config.toml
num_hidden_layers = 14
hidden_size = 512
n_experts = 64
experts_per_token = 3
d_expert = 128
d_shared_expert = 384
hidden_act = "swiglu"
moe_layers = [0, 2, 4, 6, 8, 10, 12]
router_score = "softmax"
normalize_top_k = false
routed_scale = 9.45
balance_loss = 0.00235
balance_bias = false
router_z_loss = 0.0001
router_bias = true
init_std_router = 0.0142
lr_router = 0.000875
num_attention_heads = 4
num_key_value_heads = 2
head_dim = 128
vocab_size = 32768
norm = "rmsnorm"
norm_place = "pre"
norm_eps = 1e-06
positions = "rope"
rope_theta = 12600.0
rope_fraction = 1.0
qk_norm = true
attn_scale = 0.0884
tie_word_embeddings = true
parallel_block = false
init = "normal"
init_std_qkv = 0.019
init_std_o = 0.0036
init_std_up = 0.019
init_std_down = 0.00222
init_out_by_depth = true
optimizer = "muon"
learning_rate = 0.012
lr_mult_o = 3.0
beta1 = 0.95
lr_head = 0.00415
warmup_steps = 50
schedule = "wsd"
decay_fraction = 0.734
decay_shape = "linear"
final_lr_fraction = 0.02
batch_tokens = 131072
max_seq_len = 512
doc_mask = true
z_loss = 1e-05
train_tokens = 565800000
max_steps = 4317
dataset = "wikipedia_en"
Below are experts of layer 6 (counted from 0) of a mixture-of-experts language model. Rows are named router (the router's row for the expert), down (a neuron's output weights, with its number) and show model dimensions 256-383. Each number is 50 + 12 x the weight over its row's rms, rounded and kept within 0 to 99.
After each expert's rows: a language model's description of what the expert responds to. This comes from a sample of Wikipedia text that the model never trained on.

# expert 62
router:70 53 38 59 43 40 67 51 55 62 56 61 49 51 51 54 42 43 37 29 57 29 66 67 43 53 69 40 38 51 56 59 54 54 70 41 40 60 49 47 47 54 43 63 54 19 59 54 33 51 40 57 57 56 41 36 69 62 69 59 59 37 50 59 20 59 53 33 53 52 41 59 58 46 47 40 51 38 75 43 32 69 65 48 73 70 57 46 45 40 56 34 68 47 54 23 44 39 52 42 47 44 58 42 38 67 38 74 33 41 57 45 53 62 56 68 52 55 52 66 44 51 61 51 31 65 57 37
down0:64 56 41 60 52 44 56 47 51 37 36 27 43 47 60 60 39 40 34 40 55 57 27 56 34 51 52 56 44 73 26 47 55 52 48 69 59 53 50 57 47 34 60 55 36 48 41 36 57 51 54 45 39 58 64 65 50 69 42 53 45 59 33 56 29 59 62 37 50 34 50 46 66 56 54 44 46 35 61 57 31 43 70 33 44 67 50 51 41 60 28 55 27 36 67 16 43 41 65 53 49 54 67 46 25 51 56 47 43 59 69 48 62 35 36 45 32 33 50 57 36 58 50 41 38 51 55 59
What it handles: Surnames, given names and multi-digit number chunks ending a name or figure in tables and prose, such as Sheppard, Richards, 870 and years like 199.

# expert 43
router:62 63 51 31 51 39 59 25 59 64 60 52 57 74 47 71 22 56 39 62 67 39 66 52 53 52 66 37 36 46 58 52 47 41 57 41 53 45 52 62 46 37 46 45 74 41 64 66 48 50 05 51 49 59 55 42 58 65 64 46 67 45 53 50 40 53 41 51 48 75 47 59 46 60 56 40 68 29 67 23 38 64 54 44 57 61 55 62 31 42 68 45 59 58 38 42 32 34 37 30 50 35 49 41 42 43 48 47 44 44 70 45 54 44 55 70 61 52 50 41 55 55 49 34 56 54 46 49
down0:69 66 76 46 83 63 39 51 37 57 30 68 49 44 32 47 48 57 31 23 60 62 46 38 59 48 54 47 63 70 41 44 36 32 39 62 32 43 35 47 57 41 44 50 20 45 40 57 59 35 49 52 35 63 45 41 34 54 55 85 54 68 48 39 59 42 65 37 41 41 77 81 59 70 54 56 52 44 52 55 53 49 39 57 47 53 54 58 66 36 50 45 67 39 44 14 45 79 44 53 61 56 16 48 52 58 63 20 49 47 66 43 57 50 47 54 43 50 63 51 46 55 63 47 50 37 57 57
What it handles: Opening parentheses, brackets and hyphens or dashes before codes, dates or glosses, as in DC-9, COVID-19, and "(loan)".

# expert 22
router:63 60 65 47 45 40 48 40 58 69 53 56 53 73 49 54 43 38 51 62 65 46 62 54 37 43 59 43 44 59 61 80 49 47 73 20 40 56 59 26 47 37 44 25 63 27 49 66 43 53 48 49 50 59 33 49 83 56 49 63 56 25 30 61 51 60 58 13 46 52 82 43 46 68 51 38 53 31 60 37 51 57 60 40 64 73 52 54 45 49 68 52 43 40 48 24 39 29 45 45 67 40 46 38 55 52 60 67 34 35 46 57 57 61 54 50 45 62 30 39 46 53 41 42 15 44 57 51
down0:51 54 61 45 50 49 67 50 62 36 46 45 56 45 56 41 20 24 47 61 73 54 33 67 59 47 47 62 31 40 39 55 41 60 34 46 34 45 33 52 39 61 54 34 57 38 42 70 72 50 60 44 46 64 47 49 37 56 67 61 50 29 70 51 73 75 74 49 46 34 18 66 44 43 54 38 55 47 43 67 30 41 58 33 45 53 53 52 55 37 52 41 44 45 61 39 40 35 56 58 53 39 49 67 59 58 60 75 71 53 45 68 74 40 55 43 36 47 53 33 64 65 49 20 41 64 55 45
What it handles: Words inside song, film and episode titles in lists and tables, often right after an opening quote, such as You, My, Is, Love.

# expert 37
router:56 58 53 46 32 29 49 24 60 67 56 59 47 70 29 61 49 29 58 48 42 40 46 38 47 52 65 23 54 50 43 50 46 63 76 26 31 70 53 46 52 35 63 35 54 56 60 64 36 49 41 57 38 47 40 46 47 63 54 63 63 44 40 41 33 56 38 44 82 69 55 47 52 55 40 30 53 36 74 41 46 63 38 42 46 52 60 47 44 54 65 37 60 54 35 46 52 45 52 40 68 46 41 45 42 56 54 45 29 39 53 56 57 65 43 48 56 54 37 40 43 54 31 54 51 62 55 41
down0:28 47 34 52 57 52 57 19 33 72 33 40 35 16 47 26 62 42 57 55 44 47 51 74 51 57 67 58 62 56 56 45 61 59 61 55 57 54 67 63 41 45 72 27 43 61 57 59 81 74 41 36 41 42 52 34 54 43 55 36 64 54 64 66 31 26 61 32 37 69 46 58 36 63 71 41 52 43 40 66 31 63 43 58 51 43 59 60 52 21 44 45 69 77 51 33 54 55 40 53 52 63 50 35 44 42 70 60 48 49 67 48 43 61 57 53 43 38 61 56 51 47 51 47 52 77 46 48
What it handles: Word pieces and accented letters inside Spanish, Portuguese, French, Romanian and other non-English names and titles, such as é, ó, José, la.

# expert 0
router:53 45 54 54 39 36 51 48 47 63 69 51 50 57 50 41 27 42 40 36 43 36 53 65 49 40 46 50 58 46 67 63 54 47 66 37 43 70 52 40 52 55 42 58 74 39 43 60 54 46 27 50 52 77 41 38 74 43 78 57 72 43 64 62 37 67 60 32 43 62 49 56 55 52 36 37 59 35 65 24 55 71 44 38 57 54 46 49 43 66 48 50 49 51 53 43 49 33 35 44 73 42 58 51 61 54 54 47 33 31 61 38 58 45 67 60 60 55 40 47 47 64 68 56 44 81 30 40
down0:64 45 45 42 51 52 39 63 35 47 41 61 38 54 34 86 45 32 67 35 50 34 70 55 23 44 54 36 47 65 68 52 55 37 43 40 46 31 46 39 36 51 54 59 46 50 54 44 61 65 39 53 46 44 56 42 41 35 37 53 54 55 68 50 84 51 25 62 62 38 48 48 51 41 60 35 38 63 45 43 39 36 48 54 56 64 66 54 44 52 51 49 58 23 46 56 38 65 66 80 42 45 54 58 36 51 75 54 50 51 66 51 53 42 36 15 47 60 30 37 46 45 52 53 47 33 49 52
What it handles: Common nouns heading a noun phrase right after the or a, often plural, as in species, songs, windows, epithet, members.

# expert 57
router:65 47 53 31 55 44 66 44 48 58 52 67 74 52 44 49 26 48 44 69 52 29 70 54 45 49 69 55 43 49 57 61 50 36 53 24 47 51 42 35 52 50 44 41 54 35 65 48 55 61 57 54 52 60 61 47 48 54 55 86 61 34 54 61 48 63 46 38 46 57 62 53 53 56 55 34 54 39 53 51 50 56 56 38 63 50 41 54 48 49 60 24 56 60 40 24 45 43 42 42 57 44 21 48 56 68 47 58 43 49 55 59 55 42 61 58 67 56 60 50 72 54 47 48 48 57 45 50
down0:58 28 40 31 75 48 49 57 51 43 40 48 55 64 64 45 49 54 48 50 46 50 42 44 56 68 60 67 55 69 54 60 37 47 66 48 37 28 64 21 57 58 44 44 48 60 41 41 43 53 61 42 47 39 64 29 72 68 43 46 53 41 50 61 53 50 33 36 50 43 70 54 59 39 46 57 52 89 53 60 35 33 43 46 73 49 31 42 49 33 49 38 68 65 48 74 44 43 30 40 59 45 60 60 61 38 55 55 64 58 54 49 60 70 51 58 56 45 59 55 41 54 54 43 28 62 63 46
What it handles: "of" after nouns (point of view, periods of time) and other prepositions or clause openers like by, from, when, while, after.

# expert 35
router:68 60 49 51 48 40 57 52 47 71 56 56 51 63 38 72 45 39 59 32 48 12 56 55 47 43 52 44 30 53 68 59 52 56 59 39 52 56 34 41 34 43 46 42 47 32 42 66 53 52 29 47 46 64 34 47 47 66 45 75 82 52 57 56 23 55 28 42 41 81 49 54 53 44 52 35 54 29 84 47 49 71 65 46 47 86 45 54 30 56 62 31 43 37 35 39 37 29 57 44 48 42 49 45 53 57 62 69 38 27 56 33 58 65 56 54 58 51 35 62 51 44 62 42 43 75 40 39
down1:45 44 41 60 72 32 52 63 41 29 35 24 48 51 51 46 59 69 47 58 48 60 48 52 59 53 45 43 37 59 37 53 50 73 42 56 46 40 32 59 85 64 52 55 61 36 47 29 47 61 62 67 59 43 50 36 49 42 83 63 51 65 51 59 34 40 58 43 57 46 54 56 40 52 43 51 43 52 48 57 50 50 67 55 60 45 66 54 58 70 63 46 44 40 52 63 50 72 36 18 53 54 50 62 34 50 31 49 53 53 58 59 48 51 58 45 46 55 51 62 46 33 63 43 68 66 35 30
What it handles: Numbers and blank spaces filling cells in sports and results tables, such as times, scores and car makes like Chevrolet.

# expert 7
router:61 43 80 41 45 37 58 57 45 51 79 58 60 58 61 40 43 49 54 56 78 36 66 51 43 39 60 44 53 30 64 58 64 36 62 37 37 75 47 45 56 55 45 42 51 54 38 49 55 58 48 57 39 58 44 22 60 56 41 54 70 52 48 53 45 78 56 33 55 57 63 57 57 78 51 35 49 49 49 50 34 66 66 27 42 50 49 32 49 46 58 47 45 38 54 46 46 33 40 46 42 46 51 48 56 58 67 52 40 31 51 38 57 42 52 41 39 41 59 27 55 81 48 64 46 65 41 53
down0:59 58 55 45 67 51 53 43 56 49 59 58 60 45 38 51 39 47 42 75 62 35 55 38 69 68 63 49 56 78 48 58 34 41 70 41 54 31 50 48 33 42 40 76 65 38 66 64 42 46 27 29 51 62 61 65 45 39 64 48 45 38 70 50 36 73 49 47 48 45 49 46 59 49 30 55 49 38 44 46 45 34 48 36 39 53 45 62 20 51 41 27 70 58 55 48 48 62 42 42 38 51 43 44 56 36 62 44 49 59 48 47 57 55 19 32 28 40 40 68 62 46 42 57 38 39 55 48
What it handles: Words and punctuation in census and demographic statistics, such as population, households, census, racial terms like White, and figures or table cells.

# expert 19
router:68 59 71 46 62 34 54 51 48 63 64 54 56 48 49 51 44 42 57 50 57 29 59 40 37 32 72 49 40 47 55 46 73 56 72 49 55 72 41 34 53 45 47 54 62 38 51 50 58 68 41 62 49 59 50 38 61 40 64 61 61 47 54 58 54 51 27 39 64 72 63 66 57 49 57 32 62 39 68 40 47 59 52 51 55 57 48 40 25 28 72 54 49 62 38 56 39 39 45 29 55 44 38 52 49 66 61 44 36 29 59 35 52 58 60 36 35 54 57 45 54 64 54 59 59 61 32 56
down0:37 59 53 42 45 71 37 26 46 52 61 62 50 55 55 63 43 35 72 38 63 51 50 57 40 56 50 61 60 36 32 77 31 45 45 29 22 38 56 50 47 38 47 57 69 40 48 44 47 33 55 63 33 50 46 68 53 69 43 61 46 63 71 51 42 47 37 31 59 46 48 73 49 52 70 50 38 42 53 30 28 51 30 41 49 49 57 49 46 58 27 41 73 56 54 60 59 60 58 53 44 37 34 52 33 58 47 64 39 72 25 47 57 49 37 47 56 48 48 43 39 45 58 54 46 64 53 38
What it handles: Place-related nouns and locating words in geography articles, such as station, village, church, located, situated, and commas between place and region.

# expert 52
router:69 46 55 38 55 35 60 42 48 68 58 75 52 55 42 52 43 51 45 56 69 49 51 39 53 42 53 46 51 41 61 43 64 55 73 30 41 52 59 33 62 47 39 53 48 42 56 75 64 43 49 47 52 60 59 48 49 62 62 61 64 55 45 56 51 65 54 27 38 49 57 46 42 64 61 22 51 26 79 45 35 63 66 36 51 57 52 44 27 36 61 20 60 50 54 47 31 38 31 51 66 31 57 48 50 50 42 58 37 33 67 56 39 61 60 61 60 55 30 40 48 50 61 53 44 54 48 49
down0:39 62 46 55 43 47 55 84 41 59 58 48 49 62 20 76 47 49 38 42 48 40 51 65 52 49 40 33 34 56 47 56 35 42 47 33 55 54 58 39 58 62 30 56 45 45 49 44 34 74 50 57 56 59 62 35 32 52 64 34 34 53 40 68 58 46 58 61 46 41 42 62 64 53 47 42 74 44 30 40 58 34 81 48 31 26 30 44 40 52 26 57 57 57 59 38 61 58 65 60 31 39 45 45 42 53 56 45 33 42 46 62 49 53 68 46 71 55 20 53 44 58 60 48 43 40 76 43
What it handles: Colons after field labels in infobox-style lists like Floors:, Education:, and list-introducing words such as including, include, titled.

# expert 25
router:62 72 52 37 59 48 57 56 38 59 63 66 66 64 49 55 25 46 29 56 66 42 64 61 45 62 54 52 42 46 57 55 70 39 51 34 27 50 42 37 60 47 54 51 44 44 58 83 59 53 30 41 37 60 50 45 50 51 53 60 71 55 54 52 33 63 39 39 43 48 46 75 51 45 42 31 80 19 57 37 54 53 42 26 42 63 50 37 35 35 62 46 59 45 49 42 33 44 61 48 52 33 50 36 42 51 53 58 40 42 57 32 68 40 47 40 41 57 38 42 44 49 69 44 38 54 40 54
down0:44 67 61 42 46 71 28 52 42 56 49 53 50 63 39 35 37 45 53 46 39 51 69 34 37 55 63 51 70 32 36 31 53 60 46 53 44 61 44 30 66 38 59 34 16 65 51 38 46 51 40 41 41 39 63 48 68 52 54 39 54 61 49 65 39 61 62 54 24 34 48 44 63 45 30 50 43 56 40 60 40 54 56 43 44 34 56 50 36 27 47 39 65 45 47 58 34 56 35 32 86 50 48 75 38 65 60 36 48 61 59 63 45 31 50 56 44 40 74 56 63 52 24 61 60 47 35 65
What it handles: Tokens introducing or describing people in biographies and born/died lists, such as list dashes, born, politician, footballer, and "described by".